{
  "n_layer": 17,
  "activation": "silu",
  "routed_scale": 2.45,
  "vocab_size": 2048,
  "norm_place": "pre",
  "rope_fraction": 1.0,
  "tie_embeddings": false,
  "init_std_up": 0.0458,
  "beta2": 0.98,
  "batch_tokens": 65536,
  "doc_mask": true,
  "train_tokens": 410700000
}
Below are experts of layer 11 (counted from 0) of a mixture-of-experts language model. Rows are named router (the router's row for the expert), up (a neuron's input weights, with its number), down (a neuron's output weights, with its number) and show model dimensions 0-159. Each number is 500 + 50 x the weight over its row's rms, rounded and kept within 0 to 999. Numbers have three digits each.
Before each expert's rows: a language model's description of what the expert responds to. This comes from a sample of Wikipedia text that the model never trained on.

# expert 21
What it handles: Name-ending word pieces. Middle and ending pieces of surnames and place names such as Burgess, Holifield, Leigh, plus whole first names like Louis, Charles, Thomas.
router:512490567536484557461496468497506505441436489445481422525492425584468497440552486446453533436571495457473507577515537542445462474455495470501431541515436498489449412610456483527455498392597579421459460512554543464571488505533528550563478594479386555586463419465484527508534532512533513548463434461515552539481415557487432465502535482547539528464486447469509469538560459491450542491494516456502477412400537529514378522563561492489435471426461510476483586597444644456514513501464622
up0:504462513598520529534484457456435557490481497473537518493520490481618516448404573454531469515527517515462480504464471473512528461503498438550489585386555451576552498539422493426443484528580496480448510540341425475566429571413470499510486514519512433461436495551450574492469493479435422500433503469448532492544482453466545454452534416466616454468456571466544482609447385530435556490489610505535452505481472444506472509468599545489480480547506517400520464523429471575509551462430577
down0:494523482379568491607465501454525558445449501455584526523478480481427507542446451565520517477501528458535553452458429483474465631491423447468537438478498449522499561549472515403518543568456494543513477525552490552515479531514514439509493490462584413483490575485424522357577416355433433458506457449568502605568452466597487480526436534491478497543383486512575525521554502435492505497461444524451561596472557476425513485550550497493541501522499423436495581540506484428513532485479498

# expert 53
What it handles: Spaces and word onsets. Standalone space tokens in tables and between words, plus short word-starting consonant pieces like d, p, ch, tr, as in de|legates.
router:514401498499479496530431454405505508492454567395418465554428510558514422470472479550487524497529498465631452473508388479502589484477409464514411449468489511542515537537477448470517512588542516464488478480544547463524502528490444435568511452558488516557434373480577469395429513499483469521464480516460570462526496505563375495529576469531522486497477519475517529445486423509526589391566586519527570522506520512450542557661492474436591559453491495515509466552529560485589499494448523
up0:513439468367507458533543516560511492481407410381565535448510502497472502547540481504376489445583652499484459495450494488602463514530536481488407455482428536505530625573601499540509517536447502479475442455576537501427483531417526502545579471435576437494502467494511517528461473488499481482529500489393398501500534481491441491554534473542560539509426429517550470486463534452463548394507469524454489568428439513486480560460491487620520482474449525598581543474495558555509487531527528
down0:557528470484524526481532511552614465495498450417505515496558557430466538543533533406508522464502473459475496508537402492397536466486499450546472506489491448519545540532620544565556556429512477469516509496519517493620442445508554547520457392476492419525529528554547520436503448490459529514547565444527522487551519397492434614386361553554448467496508469540487510421553510475533582566500599458572471504503447457543400567435501421480427508579554525511487496489482516553612525462445547

# expert 55
What it handles: Place and road nouns. Final pieces of place and facility nouns in geography text, such as Ro-ad, station, District, Street, Dam, area, plus the $ sign.
router:451425522489569507483502488419556492480454534368504486518499466483572529515414496523409505485499484412540496473483525513519666488519484576505550575462438438609484550454492464463466559389528530498475526495481569584584483480563408475501469450541423495511460446494521484484548573565488557625452538449544539510496475549568457456510549562487526499535411490476576376537532503516574510420545558448503536433518516457460522500436516525448521561498486493456507402490446595470448564459404525
up0:526448493426588571486464461489535450450405541464474476424520460468547402366488546522499447514458468537494476450433505534570502484481558472537441473495474476563521493396532554560495529466450488435395549473579544386476396504461506501425622461501457470568439569503453493492549474583502464459452580495487531462468474561520567529497514431526424493401496515413587397474590452408501510549482472528533500505512462480443504516459478519519470488437538553485562565512470573478548440482620475
down0:450491503537486527474453488517468462459500459487566497460550503449459460438441561560468463525484484522494500404500575512491456599539581481427521474445479550417393457423573552481448476498503477457467509544520554528422494556499489515387480453484547512557444503584515517513523478420462517416556455507468474464380489446575468550483498373492533538490377489505538407499548531461355429550515531452517454478547565461551470493591533544474583603604556570440527489401558500498496475500515543

# expert 41
What it handles: Line breaks and numbers. Line breaks ending sentences, headings and table rows, plus digit groups in money, codes and statistics, such as 000, 40, 01.
router:511521500455507491533484515496575498529477525548430537461551473535518434472430481553436596421524511482534537525459493485530447522496470495492520468459445491664505602523515495532535530475559460449463515495485456405516514594570493528514547439398474610536396485514486460464566606486395491536428525462518424538471397553487508477462486652482476443591449508521488371475496435443508456392477597410489542519523473505487504528519528499435495560501454551508528570511507543569389492472494542
up0:561509422537456548522584458524481535533499374490532500454542512514563441478513351463567549572447508512508517514472445426498456516482492557527481515419492564483456504491558519462423531541597481482517453493522505476507599500516486513576588497459515428522514540512468486459423544517506508530530463449526505454517563463468577567550556633490478447604473415587479488432589499552501493514423610460515443428573502452518435459548585623513499494434488458529502427425560491547388472467461482
down0:452509568537484447511501455518491518567453547507463468521493531450500439586477426551452471531401471523549498493456476548528509528490500561607499590486472485415596438516486534418509512428517564402381563533440393503591441438617531526503483432522560502599528480453452506604466537493566530437584458485485487471509536533476546506468508500397464484491527454402485495439458462509592540582504484515464461448574517550524540581522555470494471521394553444442486474548477467435464429561422453

# expert 45
What it handles: Noun stems before plural. Noun stems and endings that take a plural s next, such as resident, habitat, team, workshop, and nouns like student, member, player.
router:481501547515444500532536380479518578453522476567432458583561529492565418399489497508456528534496502476563535405478470486500469555554481604534462495541407468512484481644453530477433493529498548501509520418582584517510521550630463496535405501422463542456485499479527535398483474644483463498476503434474521542405518491525440398534511487483378504541462478477411411473513504494456493433532527483502556453430550455441441495529453536494550541462472520434525579542464522543495494581544545
up0:513416538573468523430476418433588538573455509624403509576456489500547473500496592576459515414590449494578461519498479506520548572506473624547449535522560584505526498482513498470534553395499497489476447517457489457529450514578513510417486577476487566544517474516485522555551383456544453378544536416514501464545474466601495464520589546493496505546490424557527544489511484513568404585412526422437511494439487486425498453470529480472469456510507507456484593515525553501499482450413494
down0:525483521505503516574530536487447466648400562451494564449591428478555430506436570454492488486501533507559468551571503433561443439512525581470462504537433468504506382519488498486489490532510428484500527510466495534516539498581533532495468459443514496452520463576547484574469529483428548336525454491496480496527512515467481562467491523532486457566594397466544553462609585462495440549516530503626482499496488493553469493578475503596568528449478552592450536574432577401470550477524438

# expert 63
What it handles: Prepositions of time and place. Mostly in, plus on, as, for, during, after, before, since, following a verb and starting a place or time phrase, as in left in December.
router:468515483454514491442463394489510565555534538523560506545473461577524523468424476576615477377469548496525462522403407496488541482543556592545472448434466465534374597516491590507505476598526532555465507371537467560519489556492446426514507487511460499551485539465457405472499508556458538528446468512538445509477465500473491447545479608443421474503401446457492582462503510449421540438549517426488571472505476476483467468562464475526513544394520542489533627553511463552530547469505568
up1:528542563407476486452496477456503558479522498459583534453546403519415483464484514531508638492368403424518471523461607534477566530474549524466550475456536519492501575511445472561573543516511398443516546410660516455531523526482419615547526502484558389498510524591489414477562543486483504583441523492496523487510484436565530443545477612510579492527489545527523479458573560485469466493517469543442476496517435452475500489534490584509509549546501615443551527502527527511509530429512513
down1:553497451429494439406528524480442529515528517535530512479477462564455610504540479532504402548559527450496421564418439556576596457551480570484435423461492515546447463554523464439497519546457522517529554452442517492406451531465570546559545577497520486455526463532470440439546518509561473406519498625498577522514455503502479437578578371506487415435484514471631522445562517553445412543492433529553594512457558511466513474604446524515493475533580538484547472555492456540468524484539506

# expert 14
What it handles: Clause and list boundaries. Commas, "and", "but", closing brackets and plural -s ending a phrase, especially in census and population text, such as households, years.
router:496345485519438583497482509507541511512486500483497498481516578480490476487529463478419588451551534488531478425460390572526506473554443562442515445511418521608461555578432550510487477558564580480577545444526504388494496527573383469494471426481468495469515531437502474493490548518506511522469440418469469592513510551431472494457536508487426455594542443493561480409454513451425547466540557506487535418393547476494446497543609518483504473490545475421523445458432614559561531547553496
up0:518470498483599403501493584573540512475469531477469420509456509408462566502409493566510463499609554508450478456526474424480484510435508529525601506469532436483458480568504453487459402497461493509590516545478582475530582527522441500513487450521472475499547561448552452514431571562539617571551422514508455569491533547535424524511527540489573372517564499465487432533504524528489475511486539476492511527522507487467531527607398444406497573414485415496541498647475522477459583562549446
down0:520512479547445519465455346518458538512505558532411511490433494542597504513519515418400498519552573476464457449393492549536454466519481477496426511491578536499439544488564498536474454465487453515404550501411424548450509534505556509514467540482466547497482534548455428461490494603446450478498510554485549522528445495462478508423523435568464508517508494426445541520429605393533540536477436509490552423443438602590458495494514484425402449494528481484451463480599424657555498493463517

# expert 15
What it handles: Dates and mid-word pieces. Month names after in or a day number, verbs like require, allow, provide, and word pieces such as pen in Copenhagen.
router:501489529518480500469468437498557506477420490517448385510410444521592444373512417543417515489506505447497584534491429511521433515534467493425485459443484474568446446526400484599501483472517486450504513427560440456545469393469383440505567462484394516590508393485519542481551513559428515574497478416486498516546466603518449416506534465461462525492380504479525610479460543467505453509523544464495494513580534529478427525482512512646461566463459477490518443501549496441471527514503498
up0:425492464449535471588500556575540506439483497483443481417517489522472482488480477486435545443509491539469665471501550508505497486448472583515478532483495485477465497481527403497485480442589490428512580535495539429596462539518540518594485488508415472446528467467524511473490448499528391495499442435440381479500598542520488482503463505590469573567459588437475469525503444458589471500488501484619471448409562503551460512433536506525585513599462529465519369494468592527497385560525439
down0:466513597545519531478390538418527548466514419493468482620472405464596548440573481452523480548487463490565527512535556473496418460533484551494514528486376590560534493500561562521499579424547470526537532566434395491391545541468534618535558470528505507488467414460448507545501523495579438510571425379557470465553459514574491490494513533505528565423437545488462516552545519474477537550497478562428553493499488517444469474428535501435613573490439525553585498479506507485553501550513483

# expert 2
What it handles: Abstract noun endings. Final pieces of abstract nouns, often before "of", such as -ation, -ence, -ment, -al in request, refusal, belief, treatment.
router:488465543491444475490467520537628529593420491529420462459417497507566448497472490598480501493584448475547547405506530531476521486487461497441457396525416535510503512496492503641425494378521611513503527506532406543562550506558455463584509449492405565558512478490528543457491448633544573604512522479496556530438623551576520469542554557475524443485399435475506493550528460446526541469531524529504505541442506435451462502551509456533474506484483518511520516467429532505424537412475489
up1:514426511432528529457538474463532456461515510537398505474494438524519459519606525560507560472539527632451473467585487466544508477528508486431398459464543463589480581563526498478574507525527603500493547479488402548451616475518549467463403528423542545520508591514463456493508470471521513567548524474406588471518498497555483471476524529499523572548481552502513487509499317532437487555492660463566510505373428507513473493478497428521415591527562520487488480509454490520450479499480516
down1:346500515458436486622500581514486568509537498485453526484507559541469538586515552447461535429578455525451556479493579427411429529470534455506453471507548523446496485421525419448485415472571538524525462449500469536509400413558454445566432486449449516470485544550526561530518494529461463413517456398522519469420543494499492488469482506545414563562518544459480536524475550501601412504414429447530596521529554545525511559560497582522508487579503556425512562539480525490547551603477456

# expert 58
What it handles: Capitalized word starts. Single capital letters or first syllables opening a capitalized name or word after a space, such as C in Celsius, Bra in Brazil.
router:470477630481492559524549479495514433405470488494480505542465442508521612532414430542549523472440482387449576409512479505512544499481502514538487566510516442584520580523496568488532539393571588446566438498537480456458479450540480472476490500496450546499439502519552456451509524554450469544456463478571469467493491527534420440542555444467441498551368426443469413415523452519493484476495587442463514505460419469399519555453584414497550480498464537414533420569524560594553516499441506
up0:591523540436498511498491578522457544525455551470495558559495434529467467557450553485498569542540529404574452541485577554489462490474516544562552452503495556535382518553441390495429519451561487512395585454511533460414485505459508475481569497515524429482447493550487441522490594448473540462446526417495584511558515565521487527531560546414440457520561494485490475421478541505538477455559559548536488575507488446568584456547499519531619463359417546542606537499477509444436566491537436
down0:422519543495497472425523552490441523513518456385484376399501617472477564477552413470470414498542551457485498541476567605517507548444532555540464512456480528530405501494585431517543473452410457573554490481521503450424512443528566497526514451523542418487436523403535489389528478570550530412463502538508456552528499506589501576583487474474524562527568504448426488509479520547511450493502581510433495428530529464476574430456477486494560490541423553481474621493584504464535546580539506

# expert 28
What it handles: Surname endings. Middle and final pieces of personal and place names, such as -son, -ton, -ford, -burg, -ić, Rudess, Hooper.
router:560484506466415582452503436415502501538417522473453409469456481527486528472577552517551550500480541504528434490424494486489516473569515532430477472476504422533477429579509480503534570435525538442439513498574486455508476557550493496553462548458502489550371546536529517480593463624447418516455501357458509579450512476445413465519546631599533496507517452490535438508525441445428479495547528530510506474429490443450424551472540488487508507514424580400524467513510544478382511566450593
up1:445431445520558602497482497406457414545478511441579533462559491450478511513514556545455427443542408478491468465444531496436578545502576520576484526500470473523503562602551568481532545507479570505495477535475490494431419493482492412586455462477453503562531429590497495483538471458456435460542488518434513464396541514499426510421537546612552531521483514487579565459475588458544518455450483492421484519327435490595527520549514461571474459491525463432558458490472550561547531563459570
down1:508520537509416524496513474484500581504496540518568599546631535576543493478551520420548421545577465447510476471431437517531545540469457462562469440505486452467546547500441501520537482518463525461519451483434564397427488429481460465434538568460582514517524482493455497596559496463504494315563477425490504503508553462413490486551577479489464546424589529478453546483611400490505404526495507557477454586526544443547482546503471519445419426539500490453484514447418486564472568518468567

# expert 35
What it handles: Adverbs and location words. Adverbs, qualifiers and place words such as near, most, only, very, however, located, North/South, and -ly in Early life.
router:471498486542503493563509526480495515516489518519405542605494403537495476509461472475511519416505457448459483565427432515546557546514457503515515542496523504546427476559525553555515486607562591502567491466500471461559519556541390474521389446479542538531488474445537449473487467528428538542455507470509432490418451531430465396467551526495459479627468475454510478489523518444398609469571472514485543420393528425405485576503482387596492487455551526401557415505543480504478574447414481
up0:484560419464446427457520431417577522521492556515493413532574491616483513477491502464422520413437522502599518490467532609557464448468522476531544475544447557553477547576448432434497464577559483507564511568531522479509502615541495500500521477488462472481520439462477427561494558454430495633583553539541522463540464571569421507523488497448530461535439549537452554411480379497407536451463426561572592509502446477457527473543520498538488536480526463451456488426501494487597474559526439
down0:473501485476479498487497627502600495484534517462500563446433513496502511518499475443497551566590483517515614440513500564439472380545424391540502438560582505446547501558462434539482495455428453525444461564552510459525482545521492561560558475515398504497487473518463531485533508513568492522533449578549565471488443562531473496500497452528414648506422589493476543483529504376542574450465447403444534405480518484446430493536526471499531448512368430506412526502534550555511558499483473

# expert 0
What it handles: Numbers and year digits. Numeric tokens such as years, ordinals, table scores and decimals, often after a pipe or paren, like 79th, 2023, 76.
router:462448527477477563524471505518552461437372435489432515475443501486463520443452506518541561465482488466556502507440452461458536514604449456554552441420460532526462495561472513550475507486544514476427497381514413499568478531501386471541490392519432560540465441533445517408567600519443525471439609492458413424426533567558489458499505548410389421527479471479445510514524417451541540484568551500484521505534508448370482593545497515460544529469526538448462504484438498550408483553462500
up0:531510507397417537424509566463540470482517610427520387467578450490509491562480475513607421463507508451426492553569502441512568496470572568602516479541566507460571452568565367537469530462516506481464569374443438432492481531484485521575502415548498496525556465480431571483413428523417466502536432444487480565527552450529404401560474495513504473507467459474509529500486484451511421550500490504470485507504449590476521456541471574511468567536498531542491453546562512446449464411444472
down0:475448494597500487437565429477501409520441469477487499507505469512536594404515493495579499436496515651526579396512505427480426506526480520509550517541537601584467463503487496521420504438476529522490537465519482449486576512474449498526468445571510550482534470498416456515523505509475498452540532527373452448525408573481512511502563501574419516534481449559593437563620489563439579472562452496520531422444514514490584564429531448365486492510459499411516567546469448509509434493488556

# expert 51
What it handles: Capitalized word-initial letters. First one or two letters of a capitalized name or word, such as M in Muriel, Mo in Moore, G in Gloucestershire.
router:440487541453499643576540470495541455459495446506439423594466438538470523499411441548488510499498520390498554487424350546518524444479580493560526528473490446534501562499502566495544480486615553482435475510543473479490504445529536490550446459420512521577427429472589493475482537492397377469452448500445517550522536511488376474524525514522499512514428523487468476392531439440455478482523577425469537502545520424413511496512591487529528565557517535462517416574503544546556524496422481
up0:560497514469477410457438533499524576428538548465516496558461505480520425500490509542496513406546511493508426565478493400475484453463534320506482417495563461491497577609448490586553522430561499648486506507528516535545568514438509510518425481483462543385464438482518571473496523532514528405450547398494493524511547465455427423526556472618518581472568541449454585440446515517437463547542529487466496534550501496456482488457471544508577581545525475512498514538561461471520542488568405
down0:497390565525574486461413484505462480506537562473474430455450600548424551518538601494510532531590460488448449519544493496485440504481446441569489545455528504547529561450542544469410520479416551456537577515501450431564509529464450582471460415545515480473458507484466452486495433491477546472487534514485457495420555428535496470473500460533480490488520466449432507417504458597459441536648438492489468489485434492538487502581462522491608562510542428517536494530505481503584693464574403

# expert 18
What it handles: Name and place pieces. Middle pieces of proper names and places, plus country names, like Alex-and-er, Alex-and-ria, Ba-y, Ku-ala, France.
router:424446562508519476478476465438600435524459473482487417512435547561501571475508511534500510475476369434434622511505459569534517435476415514532492581472480509520484483506500522534474459418598559517508475515463548555512561567555494489482505413551481488519474418524556457499474475510454456528413505499552587485501514541452411543544502522409460467571484479412439511528578500532530572511479496391462565401369520455463497460565545491559512549483604441451524504524424468567594505444485604
up1:424533522375462492529414536476421526526414494514471519452419485512511559449502559598524565568505527478464581552553525470510466523402524631531488506477515513527470448426528537484537401449454542488560581540531520487540564386551504514440452468524561476514575440440530532434463510525495523465470597509522608599523540519445516529410505475574454524488561433529533572493451481600520477415521491502371562414534511461483513526485551395457486448546478532529522439537454472481492449477510567
down1:534510458409526463584480486434574400510470520486442476523481471444432547436519504472505518525385497471528549549464534601560487553451484518490541553474504585461448450502602494526545445476495496524479460499525547535480501555516520577420478511410515543450390519565439474547436450490519525465603458450563551441443455342468526596570506512492393466610462508503552398473478465515503587542512514482449527473462514425425455511459489532437500538482590478523495600541471538494538478506614487

# expert 12
What it handles: Early consonant-vowel pieces. Second word pieces after a prefix or first letter in running prose, like dis-tra-ct, f-ra-mework, disc-ri-mination, c-or-ruption.
router:490457466508490518487477524547473472424535589560450443491454416517478486430463339519473471475565461480620517593484446358498513452465532472513539461501504369551475421506526604605426540474551452459550476543565492535523545487526398474463550459465432556478529462538470478419536613472501526550429526533500486520510483549519498472497536542471480473512509486439517454506588509477393476488545509406436550489572459551384491525488568553436508501440432544475481477487485563575539495581479521
up0:493558457589422558437494463555536412512491532538428494510364549551524411535535424520536500507518468448487560543512495452427528542539495478493530601430512516553446445498486561458479509467474435496441475563455531473435499479607537561441435476565461464524497592460455473454480417454468489458461540515411418452387463461530419463490512475470548402514510477504465579502540542519490475573606514490505484492527515511499623594584525500529567376537489607477585449524535494513515525501462570
down0:483557463553354514460611417484534470515498498474435452595547459450516546520515519509558520446449530457457535545480463498493406474494504581469454492554515478515472430412458510501451470526419515514544518554548510498477577419534470535455392541389473494444543558435592561478430538447558422454467493456422522443488587520471508508548472388491526545525463519427507605494436450578447521569516489478503587503574431557530434478471541503481396491489503539594545524554510399497559495552518471

# expert 36
What it handles: Word-initial syllables after verbs. First syllables of words after was, were or a space, especially al- in already, almost, always, although.
router:495491506472478537431500456454502629361540500556422509517427501610533478400359423504600519538504485477469510503432513431583450453531529488462492540459521547514479495521440544566406577486484549536518480513476486559550498495564458381544560395465489521517480431477504444463446553488449602537462413507508441485546483546494496443553470521526457466440403487449518453438517497475481501496553573429497534537526558470400558560452562529377543487570548493451432516479473530486530486455473470
up0:586546542370434498480510445382412562430590423442521358491458466507540460447542551463489525535481520457470525548571533509424432538527541492470482450481533420452424492568540497505442479543518433510563505536546455535461452541543482516522426451500514508469527453445491526513456489494444493466424447427516517521506524490573514457516441422499503441477525519494417614408536516411492522544451416508478511436494479466425408376470576563568400571476561532517489486461532530524466561519434496
down0:493400451632480524446490500549505556514513590549564575498529477505537450401503447381432564482524477498522518556523526395522388488529486510360489435474483547510487530439600429518516458527514550394472542457453535397521536465504410613449543511499518506493509542550478545488503487479565539490427463468523407479561514510513553521520490525491568523516553397421502587507503524513472511453481433432474592556425518541482472476478564520505503519608563545504598519458509475442442473451544455

# expert 39
What it handles: Consonant pieces inside words. Consonant-heavy middle pieces inside names and nouns, such as ter in Cemetery, mer in Montgomery, gin in Higgins, plus father and brother.
router:484531555449495537402505450530491531593569541471494435616500437559488499438482470470455515453510509518522464533489469434465533505584431551413546528509594466505472514509458437496483567489590494363403459399549463458493472563526482417515479468462494477566388514467475428477571469519535489526477518441538609530446422536642484470575526621537493508538485433535506466482471526500519551505535488522410523466459522460485457493539640437528493512404519563469470585503528510461454444558536476
up0:484529496487495504492459482476450507491596539484529475500523489375596482376497411439531582524489535514453444531557368520470495506506465511335542470477468448617486486504465460594478506528533587549404556412464447429546508469467454526543487494445495468435491511495503496448520570530459474518581501555469480487487486530486623485517612470536430402527487496452399561450495535536444470555462447529549489441495472567517537527482456464396475585503512527530466496562499492382487518410500542
down0:471573533422491490493424597529534457491545504484420486522488549418534551513451573681438467514519541505489460413515545453551439445566432507520555554560476521513472467505525440480447415474396435546498539447544513483460548428451446433449509551462579471569566438592465522451409476591440515504519485468419592484440522482440485530435521516444452486523547445499525400524489451463495496481486541393478517487473454416464470454459472498451511456517497401518509502408535490549481443427535587

# expert 22
What it handles: Common noun endings. Endings and heads of common nouns such as plural s, -ation, -ment, -ship, railway, system, program, band.
router:524407541528526499425479485517514545479419438494353494429480426476512474453501495446498549446481563500613539461457490434476510449601507676492507513503515473533476551520485436489432567406567537469482504488535508426571551630520449427557518513452390531541506496550471534484454501523486516506487486499491576493518450519579420493540555610487494547605491402505576429494462530440489509524533578544532574434453565473512453526547557494459524473564483529475504577491451473489433524497405531
up1:507467529555540482532538522463524583471467511519551538469488524550573483417501487591454532417469469533522434485361498574507538441551411558496543474518473516570478630534543478477548558486553423443559589595528509496517467515502479409440470506442557633527411589523499500575536455533446482565441493521446556430611470493564452490518527530418512533490483494513409491535470505443532494430569479415514453462533550484435524397462493527535499572511478547503496475556446509482524510640487567
down1:569565468591524526484535389495485481509575526453517384457487521374486476519553480402521495496438490509439502467518527502552489526452476543443467498528546547547446561493455550434471457510597514556526499415441444501519517519376462583458607515469481583533501542549483445563449555561460530579523435518554431523450423584504521485517460487434534502556583486557449507511602573557606556490502452613465463521496546564436513532420549502462542483480518519560508513482409500518433439506463418

# expert 27
What it handles: Prepositions after verbs. Prepositions like to, from, into, between, by, against coming right after a verb or noun, usually followed by the or a.
router:469511574449473520490561436510509555502392596458518469530435500527499518396482519580558551408548466482551535415431351475492490444602495559551493571541466514486457436521498494519467490535574525593568430554529427486497505468470499490536490536548524547536502553450480445493573476518539575592461534522436420551420440472547446455567443607493376489549487522514488540489486489460526509425574513451501529491497527464426454517571507434449541524445597507490526529468490515571563543511543630
up1:496508554518407528478561466433473536522547515583526447594576499489499398393397531529481462493521401438553485439515489523521527485510558447627487493528457522473513369508588407579521534494513483458492548549525543447426460498466519548567454492548502556473422511493511438507554458554422488534539522473531616560525487516579474465521474507458602538540499588558453603436440509494418531510466403486472494492525517499559492498492438366520469506374526516548451543525513523471485521560527440
down1:564565556560513571498413540509486473528406457510513510447439591546473530509484479419570594487464479535443518495500437455546492557510549509520421464385549493531488540570499476545557538462501500444533455488502517531520565581516595524491535421530452395555557464474444619522447583429493457520525556477573463468479537519471451540536485496411477459496477542509504459555561516445462520508458390531552509482431521504509497441498482615596600597571475476522584509537476643490490542541409519

# expert 16
What it handles: Codes, coordinates, line breaks. Line breaks ending table rows, capital letters in codes and acronyms, coordinate symbols like ′ ″ °, and the prefix sub.
router:491535543445537463492501501498502486495530490484549516567470406481501514502440500516452581502540560462540506477401475477504490465522547497532613468496526514547499602505428465518495547476466511512534391529479539361582480587580406563557438449521459559524433447561509502449474520653423478571403477445505519531472380507548445533475506491608445429564409475462593494438542479499417567515434562411474510513515493486502525481494566427492589499493441538507500382495478513490445467529537534
up0:446438472446521531509430468525616467436432543456533534496385394500525518514415545589448504525461545580532604483416532430541458553500512504498622515455511536399535527457458407535462499520485556537541458538475542523503458507454435571487485535525562485490518487483460561436445455519435539449434494574447498554502548529507553469468506513518414479596476443499520502529439565400463374516462541490504478492509431562599506524564517428500559405548524492488503471533395616477565498511514528
down0:435509405339395491471472631480462504456543445547509508474430500487420475561542538491611484520475492508481516532424559496571568483421507473493516552463473473453486528500408595546568402531531460517578443533447579514519539505552448524510441485426634437440465476485465469527509427462470568498527454567468559492426544458525457464455436438519507422528524493460589504432434484485470537615519512436440463533481435473500456436549472486553413535519538510499533462545552524493426487469468528

# expert 61
What it handles: Pronouns and name pieces. Subject pronouns he and she, and middle pieces of foreign names and rare words, such as Türkoğlu, Etobicoke, amyotrophic.
router:447499520426466571495545517507496513371429467459503451546505533539565499563479535517580441501555537451435501508473467554493517546580497468390430506519532521518515543530502549572417474421515600493454509487513490462498543530584519476548456462490427499595421505459424544447474433511476389611449464446478480588481458505499435428474580596453599523600492383511465422409453530486463527551575534516457534520555481447507541528560631498507543556487507494463508532440414489520531479499532447
up0:475509465482422537516590404475592605604425457472571536482494504523500506515516482530479510569585636522487516450520492451472456506463530404457459474531501510533495519506574599471564525508512553498495498496360494477442525570571458471535531478511449522492525495504469506539384448483543461494552512521522469572510560553513491508570560475527407390475489515517401525475477464467545536488414548594453547504581487536474426482506615542447413537496483502460514580504457531382516471459373546
down0:509452492428589551522389444637432515516596458482529467483571570519520552482494604441461560501421538546536521525426485424548535513521540553496517448462465596455487545475484521588473525460412438584467454466542490531480483534473459521503433541411524532575525643503444548513573549528496496502499592485574556601554479472545452430492445540604488503517489516534541507489507497552490487465491566528573563500442493455473503533491467509428524576481563475418440504539500555570502464412588565

# expert 4
What it handles: Clause-linking words. Conjunctions and relative words opening a clause in narrative prose, such as that, which, who, after, when, plus clause-ending commas and periods.
router:536512475487510495433531517534466497486498574434510431519481580539507462512393471513478555541504547439498533512467441523492494556501432483516445448421482409488420428549510462537532580558541467490517469427572437561518587554534460449494482382569432498533530494427481579444436554488468485565481332527508574480421551595538501469497536585589430446465432475453518428430443487471484515539541527466352489459431536468438498573496563478546476541443460549459528489520462575582529500540540502
up0:432481508454390447500490587465470557584477388436537485574469520454441421486557459541461432577492510522501592457470493483470466574466519487518466358495483439602496490534556490443568531486450561428398485507540498493539560496502484446469551575518482534532562470458468564468444567504578557520486502513520479490487516512498440474406614531525474442392398539526476463562466531507544542441441472495453469470481529586487493518510483416574498519553460506510571604510462579409422521457412515
down0:485416471444625549442532465541508487451576524537508491446536515512502443529586514511478463441512462444499599535480491494509479438373426542481533564502492454553537468529466542568521494487558445542557523483485496594536445486590523473500358513446531576513558572496479479516476473474444467540480525536458460480541494432482425558493472520487564492546476514470410524516391544523598509572551474562519538549613581521548436423469594409463428525493499487521524515590639446551466422537484543

# expert 47
What it handles: Colons, pipes, auxiliaries. Colons after infobox or list labels like Genera:, Studio albums:, table pipes, and verbs such as has, are, were, been, would.
router:510505484461519544496489347506549503511454553454533560566480455586432495495398471473481430479571434513519451444501408496535564454586508499502488529463439502532565531497526465561472570515616515490567526545550432527568566466591471450509543589541480550515495565582538461449516600526455562520523533446542476623536484476523490404543522516567448434531406487473496471441474562507482589483482534465474561438513545533488500487601613408489511505407525482470507496441512451579518508570448419
up0:486515619444438353460581516555380486521496545543493511479515499458552524524484491499547421489520444507541511421445484491477485483541467472428513516483511496582527556474512469413414577466623454504499497459484441401497515483476511422585463457482577478509558502433481458489534567611629434549500438535444550543494630515478575472498429541485469454551484471487489441547427479562556545469482557559476524507495464487466617506509513457594512540433490529442578451476479488488401538517520553
down0:501524477567507503516516532559478552463453498579486575528509593482529608401529475516461469479496515517492460586511523428518488617431571435547539515502538496520551574469466457566490440528507471429475487436551567440440519440459512477449519490500429492539491546497520457496517485468415531485538451528477553567482454560387578478496451403567464377632432377473425489524493409483517420532484510536531464422504457525413459423517476514531529548478523554548477370464447459437552423502464488

# expert 7
What it handles: Foreign-name fragments. Pieces inside foreign or uncommon proper names in tables and lists, often accented letters, such as é in Ténéré, ö, Ho, qui.
router:394482563493551612473551539505566496443514426490503454517392487540560630489398376555500478425523564398593430518468465474515493377520425475486537513492496563506453539588426568498467478421532505491568444453583533452515528468505446422536455460503439545579495545447562558458600484541517510552518415502451513476536497527447424490519474484523525403532450510477466532477463443506469526559512499478483547493564512489481542515446593457480531470479499531480508434534531649536501547463505466
up0:470479477544581379467585458441470478435457526419508499495543525547503446428436458562456519481612546513459465459539475473424540581468499463481539505492537547497438420462414482503466506553544540450490516563489532455495553497404586448521508449407432456411579425500478426576585509549484577508451461541476466509445517468541392536523497439517589571591423512444481543501483506561516515516428513529546594506457528568494516508494519500418585601450529404519520470561529424508541528525489420
down0:487496571557502566529523525517551471632533551499513441505574558486536457499457472558549554498492568429448476516516506472553420596447529350525563496582491547440530464410508495439383521525434588488432439516526482519519458511431523561405424470454502492451550570567406513524522513487508457433487503593539486524536574459437465565553547632549485589524476493544525506494481478415504479506451527511522479526478499412511516569501436395488553534498535460429430494589482487480551528526424458

# expert 11
What it handles: Mid-word fragments, copulas. Inner or final pieces of compound words such as news|pa|per, Home|land, Jackson|ville, plus is/was after a subject and table line breaks.
router:514522541460453517506530457500456564431466425496517495584471507564438513500398437540575540394516515499499505493469450528548503454537398492459489494520564477513512483461400518566504467537508626478412441520449532466473480505571399580512457494502430526623515538452594585459560594511516468525439500507521465506518483543564479435519565522452505431546541466494574428486558536465423479495585563474455566438483564494504550538566554456421458486386563511561424563527416504415577505448528469
up0:452533536497522464505469499487631482541482525503490521500515458556581520524443459463509459538538460492490510536449373522452476497496444462614486443471492531523558531611502548518568436498529665554428503538495509373544504497545544581488551482518428534558559545471483511466564479514557520452480387472575484497450490523592533488518603595539543532482537536522458621407570509433512471525472502457539549494496519436451485517474509474485460441495484477544567536445487333449482497516390466
down0:521548523520468547510510500456535482497529551512505517515501559477579480493530595484536547482445511461454459414476496461481454409607520551479529469541443483674454539501619622521556465567496426452492542472451499480512473506637554499448527468520517387480547614490504438458471564520476453500487453559513396455529433454520584450512596492540546602441439459536504530458521524507493444609494512486613465536566580555486497493468468532562457398487430494533471527509485543526512510552504445